config = dict(
    num_hidden_layers=13,
    hidden_size=160,
    n_experts=160,
    experts_per_token=4,
    d_expert=32,
    d_shared_expert=0,
    hidden_act='geglu',
    moe_layers=[0, 1, 2, 3, 4, 5, 6, 7, 8, 9, 10, 11, 12],
    router_score='sigmoid',
    normalize_top_k=True,
    routed_scale=1.0,
    balance_loss=0.000854,
    balance_bias=True,
    n_groups=4,
    groups_per_token=1,
    init_std_router=0.00972,
    lr_router=0.00287,
    num_attention_heads=5,
    num_key_value_heads=5,
    head_dim=32,
    vocab_size=8192,
    norm='rmsnorm',
    norm_place='pre',
    norm_eps=1e-05,
    positions='rope',
    rope_theta=10000.0,
    rope_fraction=1.0,
    qk_norm=False,
    attn_scale=0.177,
    tie_word_embeddings=True,
    parallel_block=False,
    init='normal',
    init_std_qkv=0.0547,
    init_std_o=0.0107,
    init_std_up=0.0547,
    init_std_down=0.0107,
    optimizer='soap_variant',
    learning_rate=0.00392,
    lr_mult_o=1.0,
    beta1=0.95,
    beta2=0.98,
    lr_head=0.00624,
    max_grad_norm=0.5,
    warmup_steps=200,
    schedule='wsd',
    decay_fraction=0.847,
    decay_shape='linear',
    final_lr_fraction=0.1,
    batch_tokens=65536,
    max_seq_len=1024,
    doc_mask=True,
    train_tokens=267600000,
    max_steps=4084,
    dataset='wikipedia_en',
)
Below are experts of layer 8 (counted from 0) of a mixture-of-experts language model. Rows are named router (the router's row for the expert), gate (a neuron's input weights, with its number), up (a neuron's input weights, with its number) and show model dimensions 0-159. Each number is 500 + 40 x the weight over its row's rms, rounded and kept within 0 to 999. Numbers have three digits each.
Before each expert's rows: a language model's description of what the expert responds to. This comes from a sample of Wikipedia text that the model never trained on.

# expert 54
What it handles: Pronouns and narrative adverbs
router:481437455500423519506435447542468539489478539485488479570482485527515509603598509500485509509488527471505500479451482413472495553468518480471436553511582502407505526568435485529471516432513443439519474590574477464534554496496497506554472548439482447536530494417615525470550469514528506489531448489420456508478528569477547494472555474552506500491430551522538447499512557521489532490501446501484529482522508433477491530524466484440446455465470545506515516534482523471498497517477513
gate0:469483516525536519515470573502506492415448423508526493488477433432545507442510472556521531507527411516470433484452493520441525505496548534512513553467512494448531436583525469482544461514584445498475413516540474516507538394461581533528451472485478535573519465501511483473496528522515512509466503516482510430556465527465510528496477493608535477584489512503505444448490520496422497475491461487541519535526481493475503578519516499432490471577436432563519473507553518465578520471479473
up0:483467456502535538477437493553478492448488451489522541511451581459492469494500478541480501486499482520508480473460509488588559481462487488491492437433494510498437525571504460508517487531515465493501588525532444471456463512496563443505501506515442504524471534550474417584450543504455538475586551508475529542486502498572515516380432525559456462533534443503462474539430460508447535531458439478494508521559500488444544592502453470535408522528572536481502475531473494484552533451448543
gate1:524582462489471509480448457457466566511486478595505485469529542532536505512499486517393491484532537481513485574448483474436458514543483469478450539431503407487543532494507512445447536527522537503502530502457500489442499537567489483542449476518445493491563521469517541517495432474483448544481476430414480518561520519469553522478503507496481511558552592463500520435498527476513518513476454520519445493511459443494513425567465405413563476552450466494570490515553458476558453469490495
up1:479585546501519452409565520525519560488579458486554492552476477493472516523479424487521519521423513529508448568531509504528502508565484453470571488488508466477569485498431504499508487472523514435498526453476513574517536565523515460493552468516491474504464442546492549487513519459483526455493482553463486468518494500517462497552492417438512533424537479554405489476498517502551557546534538501487425445501513507498513520490510549466482493621576498545543466430614554510478485552525480
gate2:514495468557564530493494480521489477508518493496484498489541506523473527593518533505473508494520512428522545503465439472470567538445490480478515474459521508512572504455384567492498459555530526474392437496565507560592468524459505451566469567488587451465493575412497438498511480541440491506534514486465483507490516504486519478431482530535500495449467507483444543535484521495539550485470547487477557437510455562513488455504474545458482548509477526552566531543486460473483449521562613
up2:562449500470537469451504478526502564515490570436552550560500585529517590530498477489510450528523494468490458503480440544497510548440411532467479415548515464513413475480483470456468565533510510584500405433564580471498442497485504513485488497532502446464593552514508475512512461491438564495527492526483491528525452504431504532534463509444429477551504544485507495503468476524425475510498466521471509470457529572498501482504440548459437488491540439516484472543555465439537501495448487
gate3:533533491471410489512464505457503425502465478483496497537496499478483504514466461495544549454458533520517539527539557515496489449504483548420493471534589459500428426439481450550538470458527474487467488489539511529507494515459567538526612395578487476494502534456508486502484548520533462530523519506536426523422565525527595494461456519442528546523500475524500502491501445478451507492528505512443444534439463485503551481578433477446473488587455536567481509565559479524511557537531540
up3:514550455497449550448540474574503446542528513465504556487533537548514510522546505465507522503476561505499623538551481462471493494525476497546546487493487426451547509535513482496483528394556587511440459489548510441529587501480434557523450514501481471428479522519558516460580547489587456498437508489478497474500510501544502515534527530442500470570440469504417492484520503513452493517507521457555465478520507489497541509549504521444470457552511445438500494467563465400424499540528504
gate4:515457487468523529523471484452496502498499509511523542460519528440488494534513541420508466511456527454526572501527498454477482466519480539466467495577503511536559494557517498563447450486489477451501459513481515509473520522615512524569467558415514480524515558541460540521499472622466553504537427471485500492473500490526610528479510527474555503421533541460445460535506548468588454518427572439511577510519533533538468432489517512461483469546517571498426515480535594525487506517535490
up4:444511495579487531503514519446454477506445521522506442545491460491571517522490547437548459549518467455478553452462503444450533553504418488533507488464534450473472569495447549431500427531491512547554512545545493515515452452452428504427497554499441480492520562427512526465471529495507505571542532537474458479544508531559558501569546504533477505466497478462449480459424593553546515461458466472485495526532524526461453454477481510559487489490473472524520474400605544548503510506493477
gate5:503435552504488524526469469539498572525490510516510476453490439516468524535527552583513512446484475492487485570473528446476492465445491462485552588452516530503545499521554534426435501482479487488549442500468481519516481454540474505504553496484413485520565435419516504433459453519477457490489515518565537519475468535488453610482474464584495471530463483573543465460516513445466580483434501440495496582604491499477543460545572467508473476504447560511529546559536531485552505514500507
up5:531504482486411541494533391551482541481544500510568542497484515494487521541501518458505495484456498522548555485503572481481485431507482508478543564564534466479527473429544464508552552450488526499506432539500570553461574510528450510552594466545499471480570444473512580495516545534493516579480424545520451493419480479455523535566523491529598469551497505471527468559521493478521469603465533488510542494452528545523513556506459476559451487509481515514465461501490526526429446512516475
gate6:557376519500461501449462462516537501474520526447531529539444582474513529492497567536543459460562494493525476531500486500564541559521446477534538441512505569513526493529485450408485496490477524483507503507539495497437499464445507442465439478551504401516482473462512531513520435499526520502500506558491483474575483558500476508491539550556487424443507565524483559531477460513559584414527452537486539486496498533453455486517547439546521474446490429557528544479451491463549451551453543
up6:458492585508542501518490447486466578480496539449484593551493499522426564583511473534470526458498524471425463578506478529508463514454548491445505538565428491547504503482565491573479548494536527574522542531552550458535596475536529530544489536480555497509481534486477543502507422549552490476485498497484443420471554559458483546524432513480498470488451573552471555496506521490519485498457585489531502500514499498457499550579448465522494439514545439485469457471528519501471430496480520
gate7:509469466501489517495462469454481449475522600556523487574475474515528461562535449485568521499496504423514487508478515503440515505506435472469531509447580522547491484587454504546511593415469452488485483521449525447424505453541535574463575503544473515434435516511464498472452514575523514507493464457521455527429488458501526496515490547520517474467505499555591549497500530488492512448552489532532465554534471497509534455548475434463538444565431522547479535481509445416481518560484536
up7:450542471483510462510519512502582517494465456415493453553545497479496534516532492477468504482499500522500556503488481463573520509395505542475442548534421462426475544509505450516504510474481499484428457496431527579463536431422522457451499488486490476530518493496497492435512467543566549440527502492461448560474502478528458493570485505497511449470529527557581545517507543482445390507488500490500517468451467509495456511570509487391489559585508536499439465561463586531498472498448498
gate8:476480526417534448511453508477548420543456450404474540509473493451533449574505584488582531475534549565526538579497461480523488512505498467466552509492501535552544588558545496521496530529483421475454468536458468464479488470459426504533514461420520510450482496517433525512467450498452548504532483571495531468510501493535488513523453551499486485537465527494458530454495514473494497470476450457545503541609523469490472518516482534525551534433517497520396519516473498500450433508484601
up8:532471485488484473523531601557517530496533449427482517444500472523455503476425501499545458465532466502534470547517505540485537487522540511508512525594476482481476474476530428522535556526523594481506457502477464524517497489523552475516528411506491538469447455494518476450519577511405482593504550592486559536512512532548502441445566515510534578539456561505561480451506507537454544497472532551504512511521544465481502507516467483556537435486431519573532512474522481507538540568608466
gate9:530589545519478523515531366559528505446472479445563591557528576473460481535550545481532517454495535561458466530503464534452538507481490500506481448532528532536550517572471490540481484483514491529488563519530520526473538486510495526465547542572536380500511446519484496480463497508518534461515491487494508473501490505580471486542494479492516510427544553563508535506485511467567501477536427496541627468490505506431490446500488434552604462489453519460426501474508522533469489503500509
up9:470465580572522504529459511447546568501510526562469489512515480474494485428490468500498447489480524519488474497500487508521546474499446514563489470467499472546510528447481538554533567461550530577537504497523508451530527511477536434496515517501550456461461449505468509553441493478512508478453508567504460532494514531490561488502538447448466485455520488551562484474504413458491487504538532543437497471455427536602564573487541585509462483525588373497457451454534478403459472536546492
gate10:604452538490495514490560534480460481411531484512522492531449532514545535536464464422487554486477516520493446510423417441473425482524504462531514461498514506488537500538584489477527542467536480519438498618578478482551516498491603475560457548497390479508490496472477500510543472509453517441486499521522528493478444481477492522511398508427459542558442515505447508470476581449535497473445462548488529529499473481460519519510497485552534478534495534506484537480548531437548541468480450
up10:568534495580481523433502504472482542524442518484528564508427493481529431493497532479506512518455461465538470460573525534470531475487458470552472563461543482502497535569466474512505534471460540580463468532509430423601559426449537541499509520505497604473468490559558501444537505471416504468449571484486521492515510479482482463462468503473447471515524507442540501516499423593525505517448507469457435487535490487505576502486433534576454508512435414510516503537494537530485508526516499
gate11:506449501568500491538587544482472528517535561512489496547568503494487508464506502537442402519495523489480460577563488396490464482477459498513574541451516509510496586540593574454475522498449497419511525504495482472481518523498535590524503495479467576414488565505539545503521429457448571562509440469473500579421469447474535544513504446512464504483538539524495456460460493513526527540469512520513490501495467556520476570492502448445522556423477519462484492488504505449546473521473513
up11:486549461469557517500572491571508538546510498480556601457525521484499434447505495532539450533472513465515523548554473457515496511515505461525542454535466513408537543524522493474439465452504541437438430559544465530538472516466499533585542516549509543494429484450501533460415425506492496508490501487501450487469491460475549524500486500501522522494384534482559473474425497460521548529397496543469449512467520497502524456448487447489423540517550431514530459473450437488490521544561485
gate12:505516400495549499432475492544465477490428515534524507500446515621526486567512482499540549563496486578517542517510519511489516530601484503516470468509491480536449472463529534467467549489487494470554464496493470437503520465521462519499516479464488472566451438493558534506533467468433552481493546486517513564431478501553511470458517443529463455517460560491519474450490463441450509501435398422531569527544480500533498499484491425507455482510401540526442523493500455410515429540492460
up12:513495499508436463503547500408501482452445472508514516433522472396454503481542515545491536523459510497451545411520473508502486502528534499481490456487526478490437474452510533460464488437488533495493558473432557568403469484517462619463511513480495480500473538517567525476397501504455481556453506501517473407500496538550533565520422466484559533466534490524529458550498494523476500515469510500466458422493516467481546549574562530421488536487501534543445473479462475510480427577537520
gate13:445440498513538407461479446508542588489501510446507549470466452559456502482554513517521444520535485485462563488493546451471450536507464519497512480589506553483556537440494545526438523524548558460466453490507514553576468492501487482454497499419541512531506502443482500531519423506539502523591481490531447415515525497560512495487427547514532573437448451486532530484450504509552614544454450472487475500459541526493486513497507485485521507524526490584595505468515522450515424489508481
up13:519552452485476515530471483496610470430517465533526477473515461424475495472457572533528514497528527480502422475431462509499511478513530468529501574487515405577485544531534437526518525480529460445548502507448497521477536454465435518490517506461519486426556435486454513509541453568471544446498521489514516603552515506475482444547499467558537499474561511563439479514488501513480536485421518561528508497517531444554513468476486522452549544553471439526474545499584572595518518465539517
gate14:479547429492510484460443417441485569502498508501513583443495516540606497462436526472479476486551487536465489522478536559479532527449490551496601443565490511482549576462477460487589490478547490447503503512507506483496479476491536443481557525494578499576532501475530461525513480476438507450529453465487549477505434559459479513523522466491443493493526521581531524470535522482483531491460510467571531489517497574528480470491517533500554521440569538571579474476463586517503464428458532
up14:469556450478535536517453458548466518493483485466499555556468537434508514535544492394492467531477469557483474517437567554463491510548500557598425506474485489415496547455470442551486520524486498444533492543508537510507486518465567519501482501476521509477459465422504500518463488476551479504542466500533507569580404435502446489423567489502504582551545500450505561468477489479499601510539518496496530518549436467540495520446510516526544484492485517468454450436475531511540448512423452
gate15:504530480537490481511435506471451507497518568606502514485466421463493446480496517481433494542592453553444510504500504466413492558528517463536489489490437448563465577492511482483443567523453460491438540435496428432433460464514521540494486541446565467448615491470532542480516518548479478467531444560506478552474525528551497499495519512486436539482548535542542462499510537506570511465491477510438490565424488478532522471453448482560490444482499513517492528553572516474501535482504461
up15:498481565523470526491495498585614474449477486416556516523443511496493502545495456539505526576501445469542509573472430451533520495474551569466482519511516425509504473493543517588436564500534479448524489519449570522546507516461527520512441507509521534521589489492549432501475505554442528496444589477577493440470529448555519516488503519524531478432529468457502538514491543423422516555471442499435500486481479476509487504537574492472482542476464465534516483524517445552448465496527524
gate16:432477493463473439541493515525518533518472468538490501503449475508486491576659542536529508524510500501550434565479432410440465423521480514497453488501520482459470457489469465485471452522468465608516427492482456445537515476537490522569462514545494447403489461534555485526532480524538565529554490538514459512518446557502507507522470551421529548471460516559531560519542524472398510481421443536518503488483488491545553501515485496491541507474461508478505493473497454458474454545486522
up16:508509494540586457511537474521455481526517516447511529527490513490468430445437484469472468537467504548469558477443580455434524493567475523492546462564499518515507565494444532440569539481468532532470518532408520485495440540538489519454537460532485514435503528454451479504435531490467482472422512465553483514541494459559563516521476441524481494485495492465551504603418463461469485474555495478476451525513552501484396484512497476500506548518520472437454490465512465533407423587522539
gate17:509474468483535518561397512394492497483495487513486485509480445526461553507484495536512494541503571497512495519426491393489535504508414469504486501475529582511500501462462478520543470542488537530393472524549494508424568497497526532501464506551508483477506429406519530536463491470489463535499551544483600469490533478451536451484507553529528556512538487496457483557575530484504547592517550554485520548468493403505481480551462456388523479438516469565527508519466499500483485494472499
up17:481480413519557542501565441438529521510530506549559580450596497419458494451502591555472519522512543495500539515436493543459509442459475509490519559448459499483532554493487473532462591435478477465512503476473505565531459466556503541556563501546480540493557502506563461448560512481530477508498546563394464477496460577453495484463481518503493555518519419480512503520482468509466589498467469507541546554517432536489506513465516491496507477505466482476459463531528495506533528527544407
gate18:469455448540451475463518564470566541477384559535536492501468468451539489547455470467502510495484493489471530473488502494492514531477519573465465513526484599483462517488447467565538500488507491468488440500508422562487461483533479488506476491505503558543512528437542481480517485434468521450527495518517509532535536483451492537493495539556484546527581539410543428499578467538520599466534484519604488598492474511496458502510472489513551466500447493522513451480510467563495439623484556
up18:492477498470513527519522445454627443448488552490437494547524495505475470478563423466511570520449539440491490474505530524475555510495507479523529481501587466481518490551404524542596499470534546386520500561512559535532483488491459536494473526482487492498527540529507484489467392525505509469509505470513451473539559510464491502545470447567495516498550510477485403486499477528529555537521515482495505512464492543434492540501445503490562567535479468509561510533510386587507425474475493